Below are experts of layer 6 (counted from 0) of a mixture-of-experts language model. Rows are named router (the router's row for the expert), gate (a neuron's input weights, with its number), up (a neuron's input weights, with its number) and show model dimensions 0-255. Each number is 500 + 40 x the weight over its row's rms, rounded and kept within 0 to 999. Numbers have three digits each.
After each expert's rows: "mostly gets" lists some tokens that are sent to it at least half of the time. This comes from a sample of Wikipedia text that the model never trained on.

# expert 9
router:440535520533514444448513534426546508386535480532508481600458486508551504500462460506512502515459460503490541417519458555478470459476487515487451451530470453474456436447565488477542509515487488509459536489442454499389519411473504526496522439484507493492493458475548509539461493586483522592486442591418520465489424537532444471525511513469435490530563451450521526481507524526529480525470481560466526513501453561473510537533423567478517470496482426484472476556479437518462488493498486540454535466480449517457567518486537482493494536432459510531469578508494511536507481520494516469394457538476514484515536454473464511527515510483476537433485431493455548505456513518490549466422502525452519544466439383541483587487473500585495523529488481473515513571512456503461502571476543
gate7:560501516489448474511504482525517470509510479524503512506510497496468467561509502553521456513484554579509528456442442545512508499580479461464540488579497500598512522475551475455455441462503467472510582528454495515447510558461556457492511449512492486568477514534485516485464470482500506530543468522409396535539520387553587576428465457536464467516516454513511512495467497483464481487421485425480566564471510499458412533510406518488450523461446494411433544502483487459535451477461514530501470548482487464525502533501510513582483446469452532563485546524451585551496405505489501515496542462546474487521457545472531511544501568528525500437460469494480490485490522446475463482536528534525517504485424510478471522440539478544528490500465452534469556486588438457541592464445475
up7:483495518488515486496483471558524482511567454468479490574560418530454497497590503495556447486514505508511566465503448591375556435482497462465476508582499463527458546462559507494528459480547487557477567475520446477555539578532491450488553522548501442501417530505624460511465470507507524522528540547440471506473470493454544577546469460497423490449501468481474526512482503520521473550523518433512549462482483526406489469440451510461465462527491450514447509370546493508547471510490542557500510491474440550503528531453518490517509471487485487530485545481482562496448471434555508497469507460527501534515469597472489519513455537574542519480515495482491525491463482536488555475538534540560467520501452512447501539477555416538460547518472463529443451493448424489513540441457502
gate8:518511498504465517482464466500537563507389460510536542519481520551487498486489490514516390432548487552513473506481539480493435522545439520527493569512602521532504445517496501484522480459514529467439504496419470500495552495466471421527567507422545527518502510413572483523451513441554455438535463571433441503522451516505437513546527535551536523518472437554449511481525444488612546515474420567469565541466457503438492470496506534464503550505447523517481500510462468503463534480491524560566499543526507471443523457508440484490540515442517466420515519479559592548514449515592523508523510504501496454540416579468461562559541509529475440503517538572487516510497527536432488517576529516550479532526467445522504495523531499516520475551458509508521421528526532481487444477477482
up8:537442549475555471530504491501528460416523513458565505514554508453505505485481502425522588483461561448492473489534469513509477495467516547481585513477493486508472554479476498538553491513439474476536510567484481515561504531494510486505449507533463489499460462550397505516574479487422527424475528555483505470550520532530495497498530510597564499516529389509554538452555506525449474550545498386473522497464593578531523438506527471459533492537530532412518487553508524459616457556362476448481420493510437532513478524495527506534391530545500511506510532549558466480483466473476479492499509512479477510466535510508559516473514499590421459500497555447515469523516542494563556506504571462550507511478516529479493525515451471508557476478510492499494525466490526433503466436481479
mostly gets: " Gl", " av", " Z", " Gr", " Jan", " Av"

# expert 2
router:488569461542565483452506506513534551494508456541470504469447528458514513500495444498489511551535501547445545520456492483528504521468527474565562483495520507609438471524536429508441421526496558482504549501491480534494528472425474474474509588496505544514527563522530546500391540467488480513571507501492504469460432390573466451469421515495515572490485464512505473500506489547515478442439527489622485534478485561501489559545487440463512516498422509540487634562506494482509496449512606506542458466491466463429498482515520471455553525444500505545460556495480521529538583516501468449510572487536456499478435501524546521465483497517520481474501441454475523508479464514454488463504489500507478606480499480433506488502548512538481515482537594519475463516511499453502506545553393
gate7:521457482485455503489463492422504479508504518536524555530577559465570504500423469496528515473503450502439488508530519485484505495459516515464505495442561491454548474504503483535564467516505471454584489458485492460481492570467456480445513450554474499484493502500579545500493494518507467491522564509550539482539546478424500450477605464482473487461474525517494470525511549487546515506597464507555491504488490488527521459554570533505444470556461457534512503476490470511494473497567537468513487443583449466600523475500480552450507534540527494420541529391488466477496412557530476494561499592493446533419430469564496580567477462510484520547493471471434503466461522475616548443483484424484536518493489516533549453610512480517450574565520487499496523528464546453463517498563479
up7:502507481508552531533525503459558525506531483387490431432473523422513455456569531553498500493529551524473411496574448532525495430522510513548489466500454548538456515512538544546563527520533436506450504562503514534454523522484497504515550485501544580538409525491457510415460539439555531524537483559463526507501489521508481476510418528497524575474505512460503479470529526504457484436521488437563557556524553514472477539533476444546559566467514520499520502556557536516484496398481526507489508563509519439447491539515546463536507513500490511503439442497578512567443536520525480430563492422509414452518488505459507508428498497454499487485456459541563572483475464559431522573497516475496478485492530505455500522492489507517515458462565424436597529541516453480514461470528564
gate8:478469499499480527530492494502517452512496526459508506458476436575562563524575537516515412538502512479432499483507585531509456501465541501484514478505591483417462472503480396482460542495474504540456492453434563492408548483501496483526523439559491460538465504490488538552508567482549525543487508505528516444530460582430482441504550490535466464483518492446563442512549479564482470435582503576549427444508479510498467560456523532515540527563507508551556480512548462582485491469524452472526491539605441447472583493521501481538464472544495509537566474502449587538425475458537497557550572446468527527502520505496513520531465506535468482489457480531460517574511489556474477534511518515454473538449502467577484560392501459544459554519551482486515491509512479479499492509452464
up8:533446522494486437520451539498536489525481521494542544474490449567524485499476494453472430500474547497414504510543598506522501512581484461505547484478476569504495585428535447477446562529551521598520502463498542494437556482519475530506495538497534543481464515433429529550485566527482579554456527565512481525547482547462465519436500555530504429539527516457425515544529533537424495463510478583525508465520506526531412484513477526476516501544421537476544468457564496521482546523539486471466481474558462514489536485556557494523461478501542582526469541531527590550500517479559477549487479533563531512618516482494436487528469555471490525532512549476484475498495530436508530452452463573441514454530504573481484510513507453530442530520446541478473580528503545435546555479539470
mostly gets: " In ", "In ", "On ", "==S", "==D", "The"

# expert 0
router:518517538532493432532550507430474485511503463463498527547445517472498479453525483504537548420548495472509519501459468490547592463557504516459551514583494530550464562488536522510450536540508566453482547470535479583514539472441508427446498571473513485570413484476555475514485570522435548525495527525474448492472370504412429481481497534466505581500449528534510469499432513486490491497527481473503480498522538457464542560579489481429471491535428472491424555487539416508457541524447504584514484464459501481428452494525527439519518539477492495498439498529424538459528520494539574470502496471532494486445540501515492491480529468460489389468537489462458517491561462482464484510490529559524502491502498489446549550486489498495486479486505510493601462573591516463441426513482543
gate7:499424457525488457469491549505521493468412451504477527564508458488515486504530488525480501456505511453433530429421506474481471467518555496446521490563477511417566485466540566547486499537515470540460554445560517484447528486501493547547513554515517514464540510431510466503529610476499503544523491447518433462471415486478544489453418473453529432488438370509454550458495533422433486460478439528593480478418499489475498495468484483507476489540524509534497530537453501456452485513473521527519532482408569440471429451447501553447515550500474471522497472477521440523540473533535464451542502524556443467489507459471496557537464487458449450451519467485503473488424561538501571485549435508570506460479499496492492524554525492537582525491535520525515467452591445482467470519500476
up7:467516516488422552521534485481490466503454442511459444516455451478456557449566491542474515468595476518462474461459501540527435507523487458449544566543503505495569499543494538548480491511449504552464539396478525488450510521496557604476496426511524510578591490478465461498428535517512540537497466510492471414498470494495447581479520523584526443420433470448428538395460541464464533449515491500531578474402475497528438453510504542485550459478537496456468540486523464484511530472447505453540448478399554450480446427546470494469485566465559514544492486524535466492475536480548465508553539495521554465518520527554514476505494509491498469508554503446497508491465550595500547498527488460473457492568537509476511481526488454484509518527465555509477501478564476472467469507480424
gate8:509486509482479466545482579479482453520519496505489574509501562519447422534486442456465477552466471489503434486480564397476474518570515480485532487526420478493524491494463534483510484467464474461465515492474520441462533557473514597428530534469516446528458494635471504573534501533482569493556518527439519533527574483477526454451486473509494575527454513510513497478501530467529516571584540442468492476470469466423497530502474553506454511463532558560532478523508502543486522588534463528516496514432496531499421507516487498484489538514401562454533466506489486534473537475477531522519451501483508427469450522477446545501416508450551551564623445526500557429549501582505479494529505490484451516584478530514498570548385506499523503541482530524457482509453505511527486525509485
up8:487473504475515464438534450610520549466467431492535467435494446427539502497494553482453508464535517522498539524504505519517510494446495466459512515480503529469472431463546438493449453521514432564479478513510520538526483528520538502521452482477445561467558511507557478518452503457531480363490522507595499425444489452518427458506452496521551554490555501480487516568503519501553478431426519581562458462521474465570492541461530495477640507507473504515443490461550515437501512476534495520472524537545519449503510468544557551560514513475511469516513545557483541484537483546524408509503440530440411514420539402547522463502558465542470506483536503503489483535504470514516483537545498462482526485522539495471464508486624450453492458485503537477470540486542586496526468505468469
mostly gets: " was", " is", " are", " were", " has", " also"

# expert 6
router:564488555436484506487549439468495503464473495546501493525497486422484522494529510460458535446460494478451525485486477532521486434466510453489483466486548517611439556504463532493529511501473545499452510552456467511504466452507511469543513510475470483478480566529547575582445495527535582525497451537512493430504507511451451506533451552513522517487419527552529496474463505488503491455478496516561528451445515485508496470571382523484519521514464513558444534469602496486476482494451520581578544413523498526452511523473469445476553512540429441464532520479451492484464593551481484539516512592463521545538512456536430531558439454502484440499561509513476561527498525482461480473429426515453452542408497489459472529503492469537467490530512581459553474539570487558429502566541523
gate6:484463461533483598500482489502490488502550548526528525483556520504472483432509470536434475521475461446505521543540479489516546542512526482444500496548532482376451536538493555452522504495510537558517548470459539494496516485527417413514499501433460459512529497439470489477492512460495476521529523444528582513592525616486492513455449494569472443552486443499525547462520523456474482411441499526550465587562474515517545517551512472517479453469482453543485496560551482445439525418465424515592487453508520472440500453477491525458471459504557554603464512543507504477527498571503490502527498557476540515528465484561447556535491532547513465505496561512495472455482474531531519463405522537495451473529468499516516495501490472447525534475496558494539516530490581540523497428459379
up6:510557561507484475474480477556556585457494459538522523443492546499513468470523437472498525542529544515483464459515499465482471485541571535490473469460469533392484604453539497455453506498468519537437482549544511480558496489496442411509426478549467519517432548536565499488428532529476480511460536489525444534549497527466532505571477492530462553507551511506518481430528526468510512474529493612529551509496577498505478482512529448507551462548478399523465498481517545569537484478547521505525544506447454490525502474526577511495467566528559592541529513590495436545526526559467499484482471424518481432577540450479534580495483494546491544495468534539503487470498478471473543522485603548507463520468510484540443470457460458565508510459490458553543476581458474577502510495493436
gate7:511474453531486492618526506517488478449437474423458470524526539577585420494539530511511482541446466505490457482462520526465537562513526464518508470520439536519573483557445473503442500468413493531513500471439564609495451495516456454489509506463519571500517509535545504441537437494525530467586473490508408451456485536442519468566466491557488475475485483560453413521468471554541481532519581458504514507436460478472510476417486457469484500526509475470503545500555500531540458533507515475552448509487443463498541489580501601498536487496468521445490476464483482501553517558499498460527503469463565506467509493504458510501543502468550450571476554507534512514507571518541504475473484458500469512423573500437528574528536529448514569527552504492559502420526576424559518493511485
up7:517543544532524564506498505529512461564478453497528580493515483490515459483510475505469467468489546519503541538465496471517479557506443489524479502524539559487485486492537459474505498464493547509545470527516601551494574515560508540481485518521476477597496462490485486546529453537520412500465530453602467540474477503508504449472489442592427547473528505496446516595494526523564552459553506496447550425519493458580555567508523586539492412525452573476534489468500502455498459472576551380481465452400521508514592506467511498482550436487459498495474474526435472472450498501472534482503512474465498472536503525506463504544459541608463506464525529493520485483473451495515487464509528536509431513532490527532441462475531581513557509552588514460528460510488478517375464530521530
mostly gets: "ors", "ers", "s", "ions", "es", "ings"

# expert 5
router:473553542413513444465500522454518516450453488458423543501464507447477523487458529543490466514449507562580487526524529542513618516507568497516473514518479476516463466447525487510531455480483531497432538531475474503518522482523456467500530595425409513468483461463526520500532494468494420459517550494509499481617514500451357525511536448505496525551505543472531523473458542548528470513459553497496479539466507482492489489454518548445542534531458481524473572531487470509428494515474499483486498461544563468469516511570526451551538547559496471478428512531423550475557546520516516557468517497495473456496365457478573524570519513462542447525505439445462468464548493480497521487508461528477483483520429387478512521489477440539519519443480531477538497476453416534502465569493490
gate7:543513487518513528542519450462536499472488417511502450520481453502497479523504517457455519553542410543512467465561571445503459493401529527497479471484511543580569469517480612471470415473567476466488419504475496553451536544421468579523507507515547476514520518556466535516497473449527540488495536442488575550507448488483455411547441518531512536433533500468509466530538537458461480557498531556568511489551564541552487503558547542531483584505520501465503531493520489482511506520555526518523471562504505514461475503565532526463529575472525456486569445495461497469458467510549515519556563541532553512437501462520490437500537543455491479459472460550532494502572510470491506550523542537471584501460412518508596491416593487545523447436500493452529492491492559460518520488510486
up7:512467480565531618535509437510498499467496409450539505548511474500490494476563546535447496546551534536542513558465517422412493516458442457501518485538510580524528521554512558525476502480529453444529487542565527516460521469529512482498451474385537507526484489498514517507480392454510582476470521463507473545493517546502546438503500472533476458540499495454519415540478535534467499531545425480472495541493498515519454484504549490544396515484528453471496514491553485499520503543488515540475447527460547567534408484530499535504440482433488426536496461510468485496496492454524446535427512558502518537443527507529499457442464472487486471504443446505497448471572576482491481585475445503425594505460469510535497464493531499432500505412608512450498487518497565518418522463491501
gate8:484568452508438510521532458556491466546469509527463497533512476475549518513405495512454522506429549482514485473479506500508466468518526445483527502443476436499488474471515504489473586460522507523552556490460481506539540573457504523452513433466499464558506542552536533474526546494460519571531562518556476497511510537548565453571541447522533522484506525523550487491462474526536475481476463453474437559475449515515480462508650525474446520531448505525570468466531517507507467460475548500500415492462530511503526546560520444444512523512521579428515441445532489518458557492564570476552486502506533561532496458447406471494550496566553508480577509557449436491407501502518487509499510478458514458498496414511526554451410577484427553520507569517538529497479535521468500569515424
up8:518544468479446485442459519498495506494491394507473474433515495483462481481472574504522472460521478528552514520497522513433498593495484495555533492573476383521518488545566486454538440512466517456479495456499536491545444533466477539516560486522501529421505439564561562580455518493478520524510457515576505459516390494493534529478538504491515515494448436467520459542478421494441554479497504512457477486501494496477544479461520395441507458538492495506479505481567448513534545511524425553509524498470520590457496573551447489457495523498518489528508446510495447583532492500528522486491522578578469441508504497514520468491519467512489495543582516484486514498534467553486580515564512479507554430444415567550533508549478448471467459552580491491502546459598470567439518488454479
mostly gets: " American", " public", " National", " national", " European", " professional"

# expert 4
router:535562535534503543463563546409460501513538523469537443526507489583504443506600423529553518551496548499459449492426467526507513498474487460533498439448526545523484456484527501517542527537515564497485494485490560486549506474487504438495583545455520487547479487516463552497512502503495414530508551475564459525514410417464475513516463432539475434488494447502515478509527524440526509513427523468504470474454468515502518511471430522511539423585455454483412505547514546534529617492512467559529485418459539497470441487460487488414507536511447499559504456475542468570433530553480516408423578474482506504522532505549492512533511428512486467557526487443492560498472430513492499499490462508479415542532520534491493491488502495494452499466490587485498447488501444518537423513504551
gate7:531564502553495491561537520539496399474451517521482455602499509535439483484492521517560525487533545527470472521490484497507524469510426550505485423545504530454504496530482470495535478427498501506494566538511560496574586483485445495567494513504527492530516495525467546501510556493544498399492529519478456511539463412487444466549512524540532475479515515449493537509420450437537500486505488508520451529534477564439486484528548458488465508490539510444532516463513491520560539509517526462533533514532532460528460503494464519523500510549618594537488483425459495433534463635451524532485447442456440546458512563501514466494553496534475505433443488488460514558533513484569477574572532530462498521467532523456486588495536493538463541456482445510501481459463568557482444605465451
up7:571434554482483501502523507428505588491489489494515537477501460573503454488476532489404473437465428519515410471552468528498486435497450457502497462472525485523500475504508541444530485497526525488531426508558459494531560515557476508554524496513476482580515494504594589499509478518506513435520473460502525483510495552507593542439513530421555495516499437477522489505574564522487461547512496480487596487461500496461522544444465554494480457522534492550510537599464462487447458473509533453452506544519453502481526527492603437475504507504504468550531493481495503561435536451465516435569493546472492555522525453486486461539529509458535533490548516453496519526502518486431417446461545468450501386561476405551498485497472479489521558476474525484484541566555434554484582483503540
gate8:542534501558508474512464412521524503522498501416475401486534482517460480460489546536572476511461510405500475471547509557550505496538586481493454491515460442489494457498529506475488524445476521548492504446465544513498492510437478467504548545487467429587497493511495474536486520465475457547498530459554472494542514585525487456524545441424513580460453564528469488502557473537535467465499472518453566462425502429478536430488522530468528493529501527460493552515499492470518507467508475452665508519490479392515486532496469554490499507538522481590454438559534524472510495454473498471479511509429493510465415452508484518425448562512584526490462505485487498494509519551532542465588582518485435498537442507536513562526522519521476449575503564499521490458564549481507476458477453
up8:531439501518446517467489485437449488478475507543446466542516456520448564586518531469478496449563470554529551570457525448492458465536498516423494427524452459532496488547426483517471408539539528514498533503480452538579480456435537450574474472501524504510513550515528514431450490500505515483560463454457456515464532470497445484478490518523471534528459464530507554497441487436443462550483535516533544457432492488535487515510441470485408517555532523490463405475479520534514521512546455568515527506491452446473484486435509466487419495519496491540498506490549501565493569419503518547485561518528574429571532546536505582494478500455470510516553455525526526557547548535439539516444488524499486550490576539554583534501555537508522456571495496400503529474524471550536531479546443
mostly gets: " song", " mar", " Mad", " book", " short", " host"

# expert 1
router:461606503501518436416572537424477490499471467501476485536528505546582466539468451544543460511496586436561523496467501518489512516437491569500591436540527522526533454473592563459474519467439499516552530501449450571425514482511541491495518526521461480496441531497467552457523538549514528495534558465495508489600432457485488471515554499529492569523488466489565485501510528478521452466509575555517477409451434464469495449497539589470489486498426465513407540591475479432482542497443521526486494467538479504463515505462538505484546533456487480501446512495513536529489526560505572523493566539507563505460521493565482480545524477458547477511581524459518529456405438468493444537490480580534542509450462525515514494479543527539535458487491481466465483527512507543512487490551450
gate3:441446526485457456451463530551551503423555503389472535476507433514456563432478480496461495473466478468527458542473505520535444501514523445483471568549523527577494516444569482454527494500483534537487491446369543529452501538463522485502486502492528495428533596527473490623472524477523556488588489498437570550503518527494456519550559472513487511502524421536511481536475576488465469502469514446538476550456500534585496436546565527578545552478525513520508481474506513492550514482464436554535484527428522448578474581528417517572558487479550438518512548464485493526494491548535466540511484506475544560482476523476504472466447514449470472532524560509531480515489377542480518532450512538565484519548519480516523481515509520470495530538541473489549520470516517494476500489466535
up3:473451437545453478489416458577515506517547561439449564503558448504481521481547495487470546507536537458563519515508539461483476499487530486523470505539491518544508482513544438450482434456474490488494562484429480464491486504562534425517537512512630505508464552567529523568457534559528498557546483495450541503552471506496485482527595559510515555498537428566515505548470454510455503525405471531517452529476510510497539518477510486520547537523537504563422549494584520477494447528510431493479473510482466414522512574464492488519519468536569489564487504511512443592464569499460521566502488465469523498547471507489536559523468549549484527501552514526576469536469461536413436477507525546528517572573496464514472516523497460546426494486532522546549434463541477515447528427518545
gate4:495484513495500571489502497549537493520504469426527453478563537464493441490474485451601432507462443451458513502505426519451495521537500440485582516495479531505439526500439507486501384548532516551510512493561457509526476508480537514448471506468574566527544528439583518533505493501516511553586497509514520562506444479485472464445559438488510581471457501449467578526428443501477554536467478473486514523476517407474491537506510470483529416549465562444538573519531549517427518578494461441503420574519519506492477534398559528470537481539504496521484485447490459458504531422438481432546478519527481496492500501542415551514523485494505532455504491509453507455476553487478561494544486457450475579537590475462462464570514532507493498497453466436460521471478516456479494516507498
up4:451478539499508615490487487576500456493495453474447491470503519536452512541513519481582501504440450500493489534513452462517466467570513527513541506546486534502434564506474506523473436490523575498518481498538520499458481529462572517588452490443564564523548458475573518471492532516490529499531466524469541517531453492409542452432519528462513540505497549520557469523477491498522565530445461469452579542501540375473528448534517460549599504509493535477547561467566519500491474622496513486490427536493461464474579499462518519543520528539501503514527539410585458495565465474487493517540439490524501497505482439594499453470489414514560473462481509495521499443445535469436565517531487459472453592511550453499428427501551519496525499490452519480531521501508514482510519539497489
mostly gets: "′", "″N ", "°N ", " (age ", "- Coordinates: ", " sc"

# expert 7
router:497479477490521447471512550500530512496499498482491521547475569519532507536449475420547536439515545443437535495494426483502521558522518510466475444519482506522507534511475569592466541569454507431500527426464535520497473481490465523490521552528521557485471556559543518535542521530430521460509568515474452499499497495464473408488463506527492520448460472492522470402518550484498500474497576494555606526396477511512480459581425507454481408507531470499501452547568528536486519490516567534506460436556500510474565439594544504486488531505499449567477474431522549524531545505538536525494583507534482548508451484457536570458417487434491524561498465467504467433464512442456504484446429487459537515538429488439479528524541550472519478505504496471561585453549488486471481524541502
gate7:501513441541560480456523480475452480544445506540510504508459449489473442493505515520413534446549512515496496482454459551575533512502505521486537536543560514526499488551429443534528455503450590523467575552449470466531501592499547539447456474559386453506462469529478465505569419520457544506556460473559515469572465452571443505475477509439503496598489526527497523535530505523475546553520480544524543512499455485467548458478473446531460454535525464572485541593439485527489472485448532475510540488554521538555527436450449459538526460485514510549540485425516466439488473498504479515435479518453459507471485474476482453462437520478478621515474501557544448500510538519531565523451490553510480497487448445495509519512511432479548497457513528520519571488406495513501431532553507
up7:438549530533465547493446452439523476539514487492463522487472559423520557514449511468457550485499429480488484503522517458487441447535544474538462417459473431523510536474452530527557559488539485465469585473539533522485523518427480538561511548542561423522505558518422475518514518497501535484500545521451451515483503457563541520472526543471463572483540497400530541504468529424517465455549493513510469570591471543554475437452498524488515539499535398452491483517530506462555531522620460419519576461539472533466492571521449502474464489480524563510464434499482460479463528495540503510470516461502503569525500507475504525511538530483460498544427434502509478520465540525523525499458445493453448582505470498524478541547525510541407586457491464466470490529545494474544557425485488
gate8:454509465463525535508534444548482467539555495406540485551485521531560530485498421483493540586526519532492549466474570475521502507489540472480511450469507538415540465456500573489507522488506466446539513455478489526526501513430480492464497490570485502510505511482426423497538535478519544429472572460470498503553528487491495468482423470470464487433494501580501497560533547535440464513422554483535575485524507468517537520544483517518447512459519526498422520524468499448542500470555513463477539495459465465481442486479527451619522499481422506549504477526595547501464545473516420486509435533463504412397439434481512494493517562502490483554473496533465440545468441496455521501452529426475530467519522561523568499486500417416463480556484504510526583520479526520423499447526452
up8:515464501526512497453465522485499553568444492543520477514564458490500562465513550499489443434490463458516455526498513478422490512513480490534454574559504525535487579512473460542491502571480568529507527479482518449391469476538545473461492441472558560469477536465544530495414528533489517520467488493456530490508506519467458487468503576474493536509542420503542496495436480491537465449485521550433412481462526465486452517543526601539505420464431475485530493487564486668496427504479489452558483501515492539546529475489540565440518478472493510419524502516484537495464539468505559531514496567498497441544507584496514417507494464516487509498444533532564488420506543572456482524492550504458555521502492459435522498417487471534508532492525483497515418574522481459575465521459516
mostly gets: "ong Kong", "ki", "awa", "ke", " tri", " Joe"

# expert 8
router:557513570509554524577545486492497454488551438472437516523490570514483431440518571516419479549476475482467460511510429581455509439490528499391524512429513451497435527482507512483494518487473520461478604475517527469487512427479452493527509546504488494508449509460483475530522532499543484498516524492503499460509470456494426410493523484518501521462450479487498567469412489459535530544503485514551477540511472513500503550506451519466514498566509492502420500514465475466477501466555605477448495484546515529484527522542525440490532538527437527509502437544455579458536530512519506535419524553512544503472481399481505511571451452464600478493514433499483579459534486508457512491500488463493382580498490449449463505556506535514442505559538565468503549528558492504492503599532433
gate3:508387497513470432489497537411460492527502452533452491567451551494497528514486500506477475472444473554489561519516454500483543440502538514490470471454497501556503455538534496516483490567368444517529574539474544519508470507531485467493567487504530453528513481476501503507576528465482448520536557548554544447507499506477546485473477418556496549484429544477506435513551514501501552473506582475472441449487444474574531480435581536496530518534547451478564485488524495510481431553512473425438453531524457504538543569556466481542410471453490463512546495566573550548524458535553533494469498442514488548486449529498554535464478452506589503555483479410477499461489473449511449470469445448519456547533516505540417511516493552501482504470474530551473456480521533459462472515576483
up3:460505531460442526468522464555607547578481605580514525549528546482500468496531482482487544537548439528516545486455527514491460446591562454534498509532498474451510419513597498460434511536554527508445465515518543489570499514530469540449572475542456563461485518446509525512480549497486440496506497539497595527518508418595469464453479501496469527474544513488488489507499463474536463597480509525502505471551522495541441509490533551502507455484448473529506546441487503454550591515495449489596528473508452454360506535481483549490527517504411482450513451486483506454523563475502505517511473490482524537500543485512465547482515491438457515496471439509510480508531486523568514488458514493477471430548507561543465457487478434530484466494528483401420523504555488490542545499452468
gate4:440498486524460460630522466496548484449473443471504495475479491509478490534477472374493542615569481482543420520511479554477518477470579495481526520464502472473533488465557502516494484493488496471545521448435564447403541519517479465440500548542550535499466446472558470412494468508494464533459504500514534445505426402512521558502514483503455532529467535472450481530487503441488423476596553458483482497511502496536612492537507498394454495568444517499546501560519451491519481498578481488538581486519537398491476490496489525542496515482511458540410454470482489494512485489493546513579519522514418512518472514444508498479483470524500533538483486498530435535531496514398523489521489463472475520471490486570457513542544489458483515511611565474498494472504501486553496466508505
up4:520519470467473483529481520452548499489533510559549496484525435488504518489561480553577459530434549434483543418461516520473467487514484442480510555502469467558563486556523571537472508520530516547539570506500449535496484504525502497524578461541473469549557495523444509469503555517446442452423503494497540528467508526442534599515451470519470588521505565457569549435571500525477470429535436537548502442468539492462562561496439483568612516463498479511477481483455503538536558472462554498483456459491437517458544519542484427429585438516475544536476555538460517509510461495565467489484525494555512428484493490454522488468478525450594472458477500567556512510478566502468438476510458552492536460459513523465466419538587546478531518487558523517485513498478518499513498498540467
mostly gets: "24", "30", "19", "29", "50", "16"

# expert 3
router:462500580520501469525546500526457525494498492495514484605506513507516441551538562549513425543473472500461527499492454518500522509443540459517546501539541454544453451496538524519578497491423508484455520470455549478490511502511514441464469543499461466542433545547503510538454495516495512495472523481525525522489497491535460487457512458506521523485522511423514465521449506576494446446552454456540494453407481528508609574471467511488484515495487487490512464513513498504504586498473482508487553457427506432457520452435546536532493532463494474560427517489564564543451584511559584443512497542464508448494490561600541511529489406512488531492541506457458453538532555492474506523466513503479412524450395485445534489520555512568493559563582541446549541543473541496394490485454462
gate7:526545514439528511511548541510481471528513582506441590454407518518470508531437565507418496482535511445528479485499512428517515542530490568468500533423479488514485469461538466481440473432446457493450484405455518506507495449455530469488475492467455491496448504435529481474508505542456529436415508572471520490562531578455575418517482589462507554459456528495466513490507472534458583548422521534546511581498466517498464566415522544493504503589473455549496498474482504571457445453486500537484538490524480505465498551525502453506536451482529519487420510541533491491533538468507564528510517465466484525524467525522514479514505471477536474482569520483458510439393578502468584518497474512474488496472485525478478517517494421597489564537502422510497505502490436587490470477497522
up7:550529599453575552515516484490483456516546517446431529493401498509480512525433547543451508549483541418539485506468540455551498532548513538524509471478470407499478488475490439472394502402412537496533500433498469513523568483543493496469455513504486527468451489449515496390490524573484547483466488507531467413538494556494548434490484666422433540413461495528550488490545464494449603489480530543512536579528498538513479549456428564456461508554554513566448494481517484513467435504515476532475503485499494475508498521505509474479564445492555486575487484465525490495508506447495539487494513467494543505496492529487531528460519494505465497525527532408479471486482555481448555498480518474480505480498431507422562468509512481537513539509499481515510512441525509531496528483503456
gate8:515531496589510490509527435470524459475561469526468537508510431503444502451483500480518427518596517499536422424468551595420457485542476413543493453473442546470459544437551489520438525572521472437399523505539507545441467456483445540492521479466536512538508482513456442465479483510502502447490543501507558529456499444556499423434544498499503449503474447448419541476479465491508484520467492504501428452531445431483574514540450497482577498503503538542563516519480473528501519523529513516495449489464573502452482502482557422534555547462562498497519513467534548480531561554523447492572495580565491464498538534498495551471512513462479529526515446501476522495512455457544530547527527521489604527554478493423505460546500499539529469511455491491455455522430553464511523507558454
up8:515505479501484541468510491558508528543487503484481456516421567509489459531578503483499508447543434509436530529501460528554520574535480563493507557423522540513431536478497510438438488460471430500469456559486497444601479552459498516511502477550445513483437501503386530545512447473474508506502491521523477500514458459500491514497485471519530540462516541483507542482488510518515500467462511508485526501554539416609404511533502496512441547458478465523512537502506467474487493470440577496418548475521515596595506559440451538478488482508471552476537493482455446477443484470465511433443561501475565506427496438441428478481540458432544546470492451505537540560538487430548553454535513527574543557472506480559521440497508592506493543528501467548504559505508500473448419511508474
mostly gets: " that", " on the", " with", " of a", " from the", " on"